Below are experts of layer 8 (counted from 0) of a mixture-of-experts language model. Rows are named router (the router's row for the expert), down (a neuron's output weights, with its number) and show model dimensions 64-127. Each number is 500 + 50 x the weight over its row's rms, rounded and kept within 0 to 999. Numbers have three digits each.
After each expert's rows: a language model's description of what the expert responds to. This comes from a sample of Wikipedia text that the model never trained on.

# expert 13
router:522519516548476444471500420485476428481482506473572479521481559540567524500441518499490515515434510528428557509452475446567450584454435514511483579576505523437457470444484478533519463443437491
down0:538532507503501523479442502435554460492510527461463491486430487485459549549534517410522479500579485447507527490472491542535534583496566430443523532465501453553457445453523439525434478553561462
down1:416468395447525478506486534497475548559456510497561479513451524481550518514577560523550555474506546515569564540460394485534500565504493476477485444484477421538598486491585471609485558519430458
down2:460467456540596549490465396512562562540489572546493582452473488488589543527555451527485501576478489446505471493543550466407538416439443526579499444604538618549502592422539560482488536503535557
down3:506427450484538434436523533491530479511464556502484469535431450451469496470551389446415499447469446509554522560591455547492508428456495508458454624496527566490548415477514565443493482466466574
down4:517391494545489604533426488417590464456482482457400510523456501551457472415540516513468485528543482556476447459454471497563519476564501397451512475516515527444510444518506542474490487519587428
down5:523549492461492546405482385531471561480538517524519526429546491531512512451557620393558487470395483561577462605570513560581446526465436520518544515478462557473492503521577411454514448461473494
down6:567516469464454512563521576446456494492399518451472448539515486588442484487509495459492513466495532436439448489552456450511492589512580465427478482533504466404533476383616595492490493525485609
down7:426529583505445508479519543555520563481585427557520544410443481419548492566502558499633416517462535629454437544554472495432418532517506576535455456543473474615509535465441503542452483562477424
down8:416597494340495522421489586504461418540503525583507459558498411594466446413431470436484461487426532455457469576496529459458524551515453490463555464583497500486475407593370505544552606554537498
down9:500545530496598477411470578512486626438564467549448549478399544496529538539525603520497530551473529489449505470456542489527455410470466509545546476498481510544474513497509471497404427487537445
down10:513483479525630438539510512495556520430449469455522496547515473496509412525592539520537529504555536507508514420438482572441465503508516464566547473495505431562398383415443532435521495562501563
down11:494417489450413495475601488457549467571374522393461600449608516509545475550463506545486466538587582478601466436512490576510419533530497459527445495576503484513533457464422511475499481445506437
down12:604582503534482483441509573451490492521475463409496460552529568532485481603520489549507456563551555547557482550458462579513527490559518425470374491464462426477444485466457438551541540419542486
down13:440513602500523465425456516444397517462455543391464524517490450417520474470474459483467427487472438440508495518474529495455385499559521463515501395488571483526545545572504485503458492502512621
down14:542515477467525505462430526493581467478526566538502482419460558477532588535446531631533489459455538526497519527436468505467486506462476528442485480568496448460428502574572551490558528410459497
down15:487566466445559523379517476496520472514524557500398532525574401559526501515444552441415510498538451495529450528538521400540478506505547584571466528565400489516569516517587524431507467452648464
down16:443520530534444541506551542556419581504467538596409486467426408519535413496500516458557555513452527588478451562501503516502470493614482576496448537476464479539503465434476402538418495497571502
down17:482468431478524536486490517498486501470416472397494447486531620440505476467471458368431514453559536517504520555562461535605423474502507533552487489496559419447492446550459505584520565448411542
down18:502469475429430521528572486450489475595466468473436596478557492488522392503513550496436546543555561540627475604468493595423476501521476433463463513537474423556458446451478498480344493471515498
down19:497476623475524418554482500510517491541506537559557434489468520533532470545520501425532532422486520424464509499514545513482484500565515524542498502490487497555524496536467455465551509441466474
down20:564476521493551543547440458531486492477473527375490430497542469468544531543458475513497580507437520477489522459465435494482530485536571547530585400506444588571514509549608569552497519580448512
down21:465525546508440429492521436507496509510532428510484443471553483486471507521539494415415462483553471427447448512514535433563461553551500502510558497564499612524518554490519536380516477497591574
down22:485579593425464488537457530487500532538463501369491551470551519510572475621472500501520406494562445498481603565442543483482512601478548489548497574524470427511490484469514533417454467441393459
down23:437564478406582615515520517549461478470530602415504461511504487496549555513440505520461447522445419532573596553440432489500558420429426509547472486525522439460572445441512514459565464556523527
down24:462457554502489468413525543544536520445516513601607485548479460582544411494516470502522545525550464524461545511579529513445531460490481535421512504373422479533436488606510507524524509565573601
down25:584463426479508446526485466513533481488577552472438486509483557473554522462549527588559462452486539498495457441488443550596511572435504520544516485519405387508504587499554524526534534434492465
down26:437526518442487491490491533496531527456478448404455462443534456506619471440497417470388484524447536481524492530536480504547443523545551468509432474443519517514501515503528459464501547443494501
down27:517474470500493462560490482556417517484430521554534509569429471508537525547546474498653548463550533436471508558479466539482502512492529519480576454520550457511559457536483539513505476511452498
down28:464558437469516441476473451489517535585526506479460561525526491523572410504437458539554552505567529438522521574458536389458473473500459438465588558510472466505523521446511457477501492488481584
down29:570496594461531582474504521453461483461516560476496486517438452501503547458470492453420536536538524450588515401460486585450499443446635546443435468411494430581417499554503545487531452523559499
down30:512543498543445569479620562490475541410442488530536568491518410586529524472502441571514502475487561500444462515477494568465485483487476572467479506427453472493593504458504533501375504477517555
down31:503452496509480485506526483542435442551553482545527476564471469444453424489532529525608589527497562515485442499520459455557525477598496430496437506461479447482512461496498420661412562549521461
What it handles: Conjunctions and adverbs

# expert 49
router:519438440545477416450592523533413452378439417479517438545483531587540531492477537470399505503488477490455521524457484499493523505471450502419461557484459563493478556511478455491555522465498472
down0:510580504495476456408555391489530575456476528509463468422502489485471469525372390508518426566516525594548533423499473429499481524499540461533554460494530387395574552502504513541502535480469509
down1:510487471496480567503478482549522456400413572532608532526424527534448550470520456509507489454476421539512522525495548556573457516547476487500454588481419488477478555516446424513465531459505634
down2:596591493575510520493456511456467533588496540553515523532451533471581484512474453468581504527474490565475543500461514479465444516507595556467547461528499567428455516427493337495469442543436506
down3:447483495522559502427611503451375495467375530502521501556502517545540497476539526396379550461552506557470483533517533540476483518507446467541506493500467406448444509475498512522459463504517461
down4:489564414601510467460535548457568490527508514451516464513452576441540539499474489506496499475502531451567673516411543499469439457461573488591492505414594484430478548521466546515545426618474489
down5:461537522494535480497573491566433523485462430497495538532526463554451471526458507436369603526515486497475480530523499522523510495508552477537488460493491457454408533416514558537490523459509441
down6:513544450453479446442520447462456523544523516533497496453559491424453507404471473502471461503530496498370386595565489449495519484497480489379572507514688509578487475527499522441517497495514504
down7:484456472493502467493505460443498515457527503384447506579534570490479481589495551524501499536426402543461423492517486481543447498465511567405427561500436531470525484522530501457597461479414437
down8:528502473432567495485485536472531529540491554491518519505458538535648511511505456558484465537566596485537507352572540508492428468587411512521544552575483516537628498595511512428490450576563491
down9:511500409537500460496481450466532452506518526524428528455569529507422445434501584419594523498416452532566563538500563566497571506511497514543501468484500541485551488567502418540538490516422560
down10:606504477468415458513458544564573519454453527518608514482461484493447444418484527554550483434544468443540462476457620492559439499484483461506488506446536518443546538474482608583471415496474386
down11:604525477451500503484382497507555501472562571487543479514503490484521544472539466490630489513573519443568532522483502530560593503395530497571475425567590602469558540517494480565529537504517563
down12:539504491462490531404469419541454447409461529444473485451466467476421516482508531468529514529394426465486551547513423489518452441541529563459482539483502504477536495557470532539550474496507489
down13:614590425460486475505398519450511381576536562484534532463505460508556449486499512482548489494504497516547584558476507588566517475535530493539491480565513527496522522545524424504475529529499469
down14:395497422460563508584490551464461499493583471551500537469493534429426464604509547484513437531495331544490507625543483516458523529463504481449493563539522476502526596450552552467468465473421515
down15:462536548467515549524517539511492523542527457538482593511506584580571447555475527425532552567639453465540495448503569477492545583455497466558531439499498486555487535461533532470483471507508497
down16:542501474566461474482449519494599476548493557556452464486428516502422601462459576520506449546460628453542463432606523416503549471488546546506489547511473539558519514557459423523582522524529441
down17:539472462473462475488484507402476387476476460492506520505544538438418473508463523583550531512404487596429589521517576489562479513578573455475495597518550480573453509469437504582477553485528536
down18:543428471525447449437555442485524420452498455455482517517498465574491587411537463522451554471432523478503504492461503565579472532553481475501526505501490489458439420504484431467504545563691457
down19:608571500489449450602470498516577499502556529538478519525579558543589548501504479518663457449491467528577544445443498537447543524467482479530452506483558534533529534533526453504540455532391567
down20:534512503476480514580432498582540612525469546544531572428510484548536676442432508560598366446454457572543479492483506502498495524499563492469449557503609514568566505569519548609442505537472498
down21:505372415535513552533460436582538482460499480481511497508454491452495523434602592527503566474547481561499460487467556516540539442549522521455491547486428552485512495510446496486565567493386509
down22:515511504595497472443481497582561453497498475541529430562484452510510466442507487545411491514555477514551514504532519567511510451482481465498480449531453568467491437541471574439438580524525461
down23:511634501441511523520485500531490452546542624512523502454421459505564551530527504499533488456542461501562536530473549526498485477516519431495482441498530473523681533567569519446538468503470478
down24:413491495456590585528494506475453588512533467583592503419559471581562471502456481383505438497521491485441502460504449416474467454530404437484485490551525495451529466567439403480539397444475448
down25:490449461488567503518468508492446444496502460562490561542586422494568358623561532525459470506533488521472478518596461538457456468552415511444550503551465488513523518473514442440479529522466468
down26:573504526449466516521446495531553492595433535529516530539500585448568444537600559463529464517530495533526415456543557559452516508477458475449517557598453528443494412424545477499518536470423517
down27:429438540467375548486474544460577472549510566504528437519462447452440562474514443561524531452517551531502445439517454490431544486480371394476481515562403508500422413463466396429447553442547503
down28:526502473505518519523432544458476553538492528474462548528489495510524459531520486428503541463451588540389461444511473539491490501581464546534527491507390514471602522487497348519438454591493527
down29:480448461495459563433462468498542449560513515509530425476581581496570528560504451535517394519576567491475451515515558606524517487581458455475487538491552546536481489536423485423486523455548461
down30:517545487553509560441565566484543409583490528544473432471467413436467541493511540484494438458519472439434539535411491459500382552520531541478537547532526462488477510520556556477515509568585508
down31:437438428504489465530497475399491545458397518461516508461436434393337425505487536609486425475475501516478408506517522437542535507523485493417487540494442536520463466546535550521457517450556520
What it handles: Years

# expert 0
router:490478475501489413437470455469438422471461428525533461483495473466577484554422601523431530550511494527465472492448452454500487557475541506468486632455528495450451512482535492573537506452451490
down0:540479513481530513503481500473466487525464522450507489415555538507466571588568567465545484461468426521477445510381440573446488385570495590507466459474477508456498471487434547513482501525410623
down1:493593500512417529492524510571592509437555483515444528499472513616474449494471483595429497576407434488558524527512521453503469520379442495487500523470476575470405473551508448485559466548574592
down2:471449464479439501561479435462480447452421495464370479398472570468477495589486535573545449560498515453565527513552514329499518566524355508510556531507553490528437477462417544496536502410502572
down3:492583465428553507526446435505466516414546473433541462569533529456526575527511570522490520539458498531436559543631428575537461507485495465561582513470488489434458491547537525531466466547398561
down4:551607454543458492454558506561561436563532411539419528477480435533467385531436559443502546473465562456417525558538561651474353450524511550478525491538564548509457489465512497505514462480524470
down5:449513503476513465458527525460515509528497466526508503460560530514454453558479518503548429519515448527502464521556524560464419592534449574482590568563481514467485484503531525487388579570455492
down6:433395417482541469514559549493556510520492454523549473528467614435501386490622537478512488475462509428543448433517529439412542559444444430479496408490455475499432502433473499497490472511463549
down7:458440505556537550490401444482488457528508461496509543448431475539374507467402495510467524454579492493492505540451511580470548416523552537417438537462475573493540478543570478451512479565531447
down8:576515428520477481460532536499529589526484470525532561523439470485501487594470397468553548502477539493484513513502559653521504550413588461527492545547537416509549436481482518555546495491484597
down9:481523500484509480540537464525459541498547469502544557470506536480445545507501541521569481441437512447533442512529523578498479479467598588579439480502487404529491470498467491468470532527517525
down10:534364557480441547525559517546538434443420459538477551566501608488452484396450449417490496535438458544566443506427545520477438507596485441477536388507503526566499582517422454540479492488544554
down11:445495517496493389548547506500480491572523496613551476524548518590449472495541545508553393467527490466520474541378511503563532542565488456421467434556504449466503508520502504467542535504463532
down12:486434500475581569527584536489511516528526477501557486524491551511428407528546486463358546534488477476540455578519549563494541420527524503489545508424588485428519540441455496499478499540602596
down13:533531516418405492555519495500521470521533543454430473429472608460543508446494553413395562558416548549385494520507500457488527500442473500491515578449559487598487501509474524489461525426436625
down14:531470524482523497406532466552472461434432491406575499395562526484533473520429418607619499476461440527500542496386433448505474477558487503517486538553473450548565488495529468464471566537514463
down15:485395567476418454490585539463487495516521552569531493548567490516508408462571517459509506506445545540514508483499598528551481576408529501512469522491487532546431561423454506534414579586514527
down16:567445526498539430473466514423469484482484474543502500431506513570547440520423584561568495602383423506516594491541357552464493502490495529504491424413542509559478511549476478556596546466557436
down17:544463445570524517602473491497598471521556477463538493456463439572489511514497511544549566595513449521475469450473417550462492524595473477473592521498443535514508432462557566531512445524488430
down18:520530533533461494495457514442578637457503516474574506486495505537563479449477529529503507437495493403528546478524587516455403564471529454550527505485500453484408472491561483360516489522504374
down19:536491412465453487509561544422470531543515409516582535519497470501539499447537509555510499395452468468474525521622552624626500515452514549543476578526487517395482558588483472502478480484495470
down20:527485465471582529495519550590536462518470561455566391529482539468520495455573499529571452508548541510464529458416517454482499449514498458532506454527442515527586499583517488492481578565466558
down21:498532528548520541517551512510459538455520452431590459494471447566491525523500466645544544583550444508548437489474433461471558441473529520517489504532560502505513482508589556554522483489530597
down22:448480418498488523436437507548492527515495519487542443526488546559491518423515481441434499570503547501430519498417512525514549463510475479497450458488572557470524483585378481476515575476530580
down23:429503511472548491504518481473452522491576503522514467545543506543471554463494580399516431538495607486512432510449524517530505565489432429399392529546415459427609418495469467559552511550510456
down24:404566467419460500470476496508492507535522482580546564579551466505473580485448441532472443528492501509528473508520469540450443490478485528530450442529455538506527571490513498560537500509444572
down25:460528556508478508547540425455417486524446508438467569545526569564495529477520482566548389464406487498536445499590489484459494520483501503564507449461565521513536600460520467514561482546566562
down26:487607564437456446394516392537474462403448439514532562459639439486525472567473516476476463515565554519469563545506481502447576496500528486608463516486435473461475491499436470412571492560539509
down27:536525465627501503458472438557532475508628449489501464572443396497426526582500441593508457472539465448523481512525445544509498451483542555520489582473538549451445454422567496487546464522545545
down28:535375438493455500517508487501481483590492531523527527424490540446469462536479467403587550517491590526494522545463555521579509547529450460484514486579471544589519548553470421513420537516519559
down29:449512496497450551460530544461507534462499516442474617561479487512473561544461466497365523560437509527484492474515581520556486543512517556558478611477519588464495490482534467432526449569562555
down30:523469521463498537415517520421483591523441514488520480464550533453604506483499493515559492453535528489482468464551420473571585508508434482402496533547501570531564536533480578442472468466496507
down31:510525559398444459438522481531523460488483506531479512499522495447516506515485495489537500576479552579427584539572508550593403536439443558449450542522415408510532609527457471533463608449429463
What it handles: Prepositions after verbs

# expert 47
router:572475389466486415416559550531453470361417430405520503590489530520562473528492535475442417540519431484440547526503533426454464559464488437464463525514515523515416469512491430576504493445501491
down0:468471449449465654571470492529544512500414463486600542450422444485483517509529582438512536502495480386527457593462554523525488466574540543398440596565431456554426590586593484531550477443514498
down1:506491465442481505439640508465468484426514522487497515494501475435513515534515444475456587496457559584532489545504473505482514400471475646511539487496623470462456574533504547508446510463508507
down2:479454592536520416541473514419490533611393502476497411469471475475552524534556568465479494470480552456531551516514382476539494494441553553549492405520488517550527415520485523506482474599539473
down3:531565428474499547539472516413548578510505556515536486505484418597509554453361440530584550439492594486535511465547495479497526521505469515469467597483508554518590471526519486514556488500463476
down4:501431543518553513535539480475500493565402506506491476537502465458513511528534539468492549518576586426511538571548438542547524538495508545572536489599535483527417433516437481437604510533523562
down5:518449509514482528526468488475510424470418536521471505530467463443488576585442479484437558462521491432407519339526498518521501565529497517542545581531389555519487560465523470561472565521471563
down6:604600496520482493426493468518459525510403468424530542621428490519517576453433473468485521459477478554577633500614601520538470498493558481446511550427413468517507529481471482453495538529400506
down7:474587517559506484428506458447563527477399436476475575496436502481522439584442425414513464444488404568512540519496612361508474589533511470569553529482492489608509550533451535501548454403487519
down8:496490554490454504522461500496456581462557530532476426488540453531502454405554506540545538444431533568490416388397489441494603502489514452443500457499438427434595586450429488511518518532477451
down9:544540542486546428455421524478563558611411523447368386515471542514430501531518526540483578456460441496515473535507489570479455365582519510465545481471407471466555480448489492578507507527505524
down10:555475570581511619539446463472547579584599559522503529460459484489492460529480412527520502599485420486516545511416457441450473460494472560377457463469551517496539488587405630505508538537493587
down11:503510445427550530480510531523496472398557391491390514400410496437550511569399475511460418491501462562522554379419485464438397494471544527495550477482530517449595460449375560570522496486552455
down12:484530539453492429505430542500534534459514482512468470522474517468467468530461509507466478385479517530475496486469552587444493456491591494614569392525487443497552515527451506525509450628507484
down13:496460432439505490377461514525501454509478490542526554534466455589421561458554599447567471473505452522514530555543453512465472448471438422530424471559493501542450441522499416522462514440392454
down14:498539529510500442527472522603549521413461442402444496478512467505562567534489536490486514492465440543498499524489437469539523505444451515491491519445492512469394505470529472603585557489431521
down15:406531402440593537503484445410413434502484570552523440507448436516494533434455463411518487525588593552530462600490442531529437501502432511469605522620535469446481482530505457491504453523428475
down16:521632533507526516474534563448556508482589491512594504559560523522493463694500492530517514524632501529480592504480490529465463509464492400393505535495519554475458521454503549503508553458483522
down17:475510557507465513444609487571398491504475452535625537453536540480617591487427435499399481422513505561482488564467534518523472497446410557499551502525590538560431493435478468397490450553456440
down18:501575524448529500486492489432580526428552410530486429551545485575681502445418406471427479549602510534460446454479499470434508502393507461542545527562512477561472530515463606497492509530567492
down19:433482472492454569581517538513422532517567472507515442431484473428490494425536506525564520453421453526602466575496489525535533552466525452496438509499431466465417524470440579479440583494454344
down20:520373547477443558569490447482544534408476479401476477524484498458531527498530506481572441535508565446652499502506435602507533556447532591480510430471580559555522476477543469527547425462524610
down21:541543468480466443549492439560491533514456469445453461490447509523434430403469498450495504495537486533456390531492595593485466481559496579473552494524478515570477483490514544370510498471474572
down22:399526424518426560564401519448509606503519559450539456480529501507466427407546660485489531527439476507590551406496526566463512475548512512447450598517483550431542566504536541582496616464521481
down23:516600562495456520528443422475538564497453385489473523555420441480472548568545519484556524534560554501415520539484543526538472589567502512525493503582596485549398511581453506516517526434500461
down24:466511491481444464444457534490488538538539453443461493540482471546463554453486567490506652513525500444494565538617502526471503546494543419479473534501586417554532470474504517554402518565500446
down25:461462518494551495428451504573536559476519468503501560497523528480479434478621470559548495550582510461556464518532542499505565491530608442538498417443512458568587519437496449500415509429479531
down26:374539498445432548485509580479523427527509565572449487457483416459514522550493477523475510419488542541504446592566524492522465387511476436561464511564514515478449417511480543448427469516549399
down27:442474573496432505571445544475542499468507451442431439477421542524522564565529485478440571582525515434428433443451477512500549548495506533485518479422475507485514575440543567436571499384519543
down28:473456455509446510464547542514461603593485489459486504397582549536494518491497504526480509478467507425500544483416532430562537481520452522512587484479527610457462572554506442480443525546586452
down29:393520500517529600516494502518466523609461646553515426509469488455520498466569539498579542583525487500488510504505460458467604449443446515539576555531560467498563468489528616444449512567413495
down30:533547526589459483465496488515495461390507488550428506507455539492497519499463573567422504448433500515502514594469518516430366455553454517376514568403507484406438531484519444441399385388506557
down31:517560594587477585505544501551503664592601385509424560422398460539568553443448484617479447529477604442554465496499565527461507522567515490463538530494502483548550464515533590418525498539536506
What it handles: Mid-word stem pieces

# expert 59
router:466475454588472429450604478489443477419499445502470532512455535560529448512467560402574441517504429546447499599455470519466556514471493497471454552545492472456430440446494483497466399499477534
down0:546406510555537490519511488516524532498485534421498516559551534581504391450488545375469480489441611477550465476519430529391504421549474512543559494483466531499412491566539454486477564448483480
down1:501513476502487526562452572525467467557525442479503448570523457565497484578582426444453487523538465411390498489551519615501523433461474564511588477415442436478389470392516524476498471373536517
down2:525434488469627603519429442505548503530622509472558493519538545477428541482453503526456404463475551503533477472439359525462469561496503555474427472500523571474543477500506445526532448474475493
down3:556517440512475402420497438524580461433484480485460498450514463461556477496525471429507466442482578553505535596523553558490545548510535463447385521550520441524436525478499455500453531463496403
down4:502484487506462472496502557532539551502640510606466465429505434493486397417536499501492556495403530506565387555557543509553443488461535604548525501508555516463585465471515489535465439457524449
down5:448603495548433484492540538513459411563518485473499467551545441564480511600402446650446491531562435546505507464498481452537498485498534447502520518601485507447652492527549493511539513546480557
down6:504425528506536467485472487481506503537523509523495506420480507451505371499543593444627483490479478494495518565628603563522494474522547536528444486533500488506400479489537467525375533477473490
down7:480502468504512512560557549522611448537478437536518440501587442436529532543513444551495563449480519529476434535475506509542414491553375524469465501524468511492522546455454476468534515501497499
down8:460491470471558432491403582518514462582477476538474524474426443464533511412489501471469532422528608439472524467453539528616483592474525523518524527510487538584501468496517562501502545453619455
down9:418502553440487515414510554471510565461524516433480549422532484578519441557540413551405465549530492556533536501530500502497459515568413458416423442508558535535522557522508542488526503481578536
down10:525516464491512497500571519527422414440512405464505591520600485489426473482577442656443508567481453489516463430511520509497539470387468475407506501534456534523488525574572529515540506515534476
down11:537560467487567532578484464410506509529426517506521539584502513469535530491561584432663470433597503455555503431538431521521526540464470570475544533529513541455564488554490530512461402488522469
down12:579496459560484394470442528558485481480570482501534490583570601405509453558453543450494517543427512472522569513462533561587550525605471488499459500468535494509525476550459437449419487531524502
down13:511530516493558561553471499541517415457488450403446566544529484493487575507425481546377512615508444493518441488456505436501429495427474535461494539579458510494531544472503478501536484484522506
down14:531534536506509456499521572392491564592413442512397516457510417474457384532542505509528500567510511501467433526528441549535456437437570497536489509560482400485514477492510498400531464423410487
down15:511506430529503481507434435514474447559384574453519450523557565555542500487465572460556458495594472464518559495389424622563568619477561467483538535531486445392541478506507437559549446501502455
down16:553410550538585479444555527483505535513433593428491475525449590426483473456497576364446494444546467543496438447490499438469595521503592527599551464563561511548458561477423483461379430423546537
down17:496476544456552494490510484448452450409463450465527358522594416546494469515471453447432486474429532476485491506488491481444584493395564474504617510465562483433487360435520483426624461410524541
down18:523555533519513473473600550539523456524481494520536531514413545477465479422484508540474437494559506507556487473513533462474562540449544464588473449458507466570507458439554581540501460546498533
down19:626454556512523559641455527510586511493472487576503512503531480552524470510567541414531463528495469449398502487554422530454537449613511522504469488480461513567459509435513447473498475505459470
down20:456529524518501578478533497503438476445572550489487412547505394560560587543534411521389477578435469491480483460447527470479447450445417520436546539497527560489502473509504498492534519549488566
down21:372534603496520500437575489456534461496518575491521601402589487492509455544518500470439515541550519462543419556515601521460434520455497544592559516544520481496490529509545499488526532493578464
down22:525530443471539499555454520446408489600462472556610487525626522539484498516446570449650470510528445469493494472500463588513479432463465459492564479479446511475462427498531483496495540540419485
down23:451548471422506530397510577501433497556569518552513469476464473443490493417449558450606565523594417565555504550493545560600524468473568558459510537533484567405516500450431456531445455462556507
down24:484506542548488552470493496414528441492456494453493515464621524577522422467513412570404510499545474573459491483522541418547501537550454558510488500474517596591549489437445504505487450548502532
down25:454459464523418502433511533449464525476485425609494448548581473534463536522406478477437547420523491540346566573467457508524550493491571458534546498549556591513553550568550484589583514534460506
down26:547515451520482471478523502506552549534600359622461475421515466524460387484570513542516471478443612415556504529558506508534453456500523506544475601379593572577446575534527486502478520527543504
down27:493549435529488470557480510508468392524430547495495453490426460518647493491448577431599475442497526494520579532494445528458531478540527446478447598514459442522509438509501464527437459530575439
down28:453488477460530518452577466470480520477601600486505517501555596391522502448480563508575418532508499562533436543404538461426490449442442490399374502582475503472517561557481516467430544523528492
down29:630514583515519568512569548588498498542535522475481496398550459555452426529433474408502474563475463594415466486594474542448496410511584579489528476515512557416391410506522481453520482524523435
down30:494530524515488448499582529569569512568389498520526480455507520466489461503565481504553416465434467537472568535508457522501484435603556450579521502473505510499553409469519461510422541636472532
down31:426539458458506562384616552512428531492575518486503484433473426494502502451509602384574571409530506509502502512564531558546523500570435563506496455496550572469431402486445448498604503474523503
What it handles: Auxiliary and copular verbs

# expert 10
router:457489483532524438425553501441439440429546482467575459495467540578516463556456606497445403458471462474431470462447451524509499604403476492311520523462455482490485543495495422569595459529456526
down0:412460579565459514479481516455483590434458454449507572589574516461444449533539479515496534564516412468553467374451478467538485478415562481560514476476494494369596619495500446539517444414475492
down1:429519435438527464515439563509436547483493591537499477561477541438498520478520519383422531589561528426445478507523475556565508570452467488477551472492469557547586486479447498518476497632350473
down2:548501485506527503531553571526601563526469579591561528461421493505559553474471448591489467592497508526462544544439464461449517527556546402469527544480569465525577473544470498470537403603538442
down3:520526501535479491537493459498512565510463430482532519481471427550511467431505529534575499531497524492413633531564441493435445527515523496462459458468548503447527506415502424532503489512460505
down4:517526525512459453545494565497583497604577489522462502579580470459558578417538533513453516511329563451443542510517481481495625530517531491476533463535581575467413468482444485384479431497512438
down5:560542410530486434407560446437543467538600471626562433476520574637475461552418521444530477521461502488467481470513445424472527491489490479440517480481516517506558550459509529593581544467526463
down6:480507408471532481466500437566500485502512437477484392519459470548540497529489558526578472530475514479523491473482545505519556526440543505505510480582451468500434454553469487510441572435461491
down7:395539514545429449507418506429590489508482464489437481550425514587415480533485521419489520489547568559465573462524476542525557492508439514513459372504508495419474428590474489484488434455522440
down8:527585463483541501528437596453579527501497526471553531553513483418523493442481470478496455546452556446408496495475526550557457631410520480516503513546573531451528506565530551570508445502461596
down9:441517550398438510508497515487496482510492549534580464535511470430468505532494407355524470476564542509418547458522520545469458494501482478533620415514520552547459440477587459445538529426500429
down10:476450401465491475458551513574543506473520541560490549396569552440530414512473486437585563533519480414505399527469500457563428560560578480412350587486471422502500493551541453531480444508435512
down11:540539512472519482544562423508444489507539521546510483499510447548563460484518561533497528522504465448464449550499462512611620452509379491421472579484460496457439497598479478565382501489539609
down12:497413546536486581572550581500532476437492513444443493530586451530487517506508474509454571561575449438433442595573566427446509574538454549593517513483551430545466442431492453485459463495477482
down13:484497556509417553506489471434497388445519467578500512535582465529490542530501626368454551544450540539384510496486521471487562545510527551560439527538461519443544563540498500539489557508455454
down14:537471507428491439601415458479502540462410532587498481507409521427506493513451483538498568551557546513396479484526552405560479514448512523501558605584532627422449509539468505481589477560482499
down15:477476471481633496537547504529493463471488459422465537452408500441446502551454449525516589400552522481532587497471491590526480460410545563526473563421473500600442528550485469562500499508409547
down16:484468559547467491586446560479485486543498457487482537474457431469448406433492535532475490413483502485613491442496549517464480610474572541502486520372376520468482467580506513515521512450414462
down17:571522586522502467464465523496465464487495510488407483484499539490483575459512538457503515514380476472485459512496598423570451529585520577502540490493542536521378549434455571427568499520424489
down18:438485436548566413432495476478454502500482511576455445523446479478597470483510543489497471361487578502548497536524484513544555476492455469460394464511350437578541461492456499562440418521538518
down19:464483491477510482453550503482463491538526548480514496648534530547511459472496575485490439472556521466541410477449504534457568462489506500534430442480540493498462442480574558428499583492519514
down20:522535535482450450534538472504518450538475499516449423499501424430514464500462428499504502531570549432428605523486441433528447519536394513527572573516502565533621484575442486491548547467583498
down21:465411489470508548530449413487510590392529497552504496418541472523557465447535481464425544500532503440427511502513550520489528529561399489595471522485525541480497568551500567481467441515431428
down22:497454500524494567603499559542541476518502471463429486514483525489440514387471520551474443499530513432484490518493470492559423491557521564377466565503413376532550495541445475493441509548565552
down23:452554442453537458507520486521498426491518518488465526517473423440497452555481435502503535454587417553575455550530609422536490516490452481426571553479529510527347427436474600487470544557457552
down24:565453514518507529559413518489486461448489532565507472483624426509477537622497531482468473480493521437513556448519573601463508585528494458524489448531522488464490444511463434488513510501498465
down25:561647464494484464547557483573524467492454460522571533457409529491444602503503487515563530499498510548454519476552520515624480449500550528558560521570455516606452490566530486467508498500434502
down26:474451424522449446523530552549523538603574446422487553484480545484487551583428469557526500436437453513506482501560416547476453402445559434474444573583543545429563486528595463460496491529455586
down27:521545571607494519441472523516407422524482537465508507507512539463481422550560463459447563567526491402489488464465526490367537489511497495529543496470559509525464472450450471449454512427544537
down28:458582492516525527444495500506478477534509506567438478498441452448482546474402554447406590538547475495475570461468478554472404480495410529567532497618505466405459446457434512404483478659503408
down29:474431571552465476475522483502436515481566487431493401510560596522460520578485588535431484526400467446570385409501517452458494450493542553522389479518466450513580564434473459505524494542470589
down30:531511546551512489557537452464485504485443506523463475480416573552470559517490530422438471559488564457560500528461507518555450482488521495441446531470509483566512449539476437539527395601374541
down31:378596451468368469492482593410376529466464462484528434579535442452473492567502500487509552455444486507460513533510483482535616529503577503474573531507475494475524506578569437534502506436484462
What it handles: Awards, books, section headers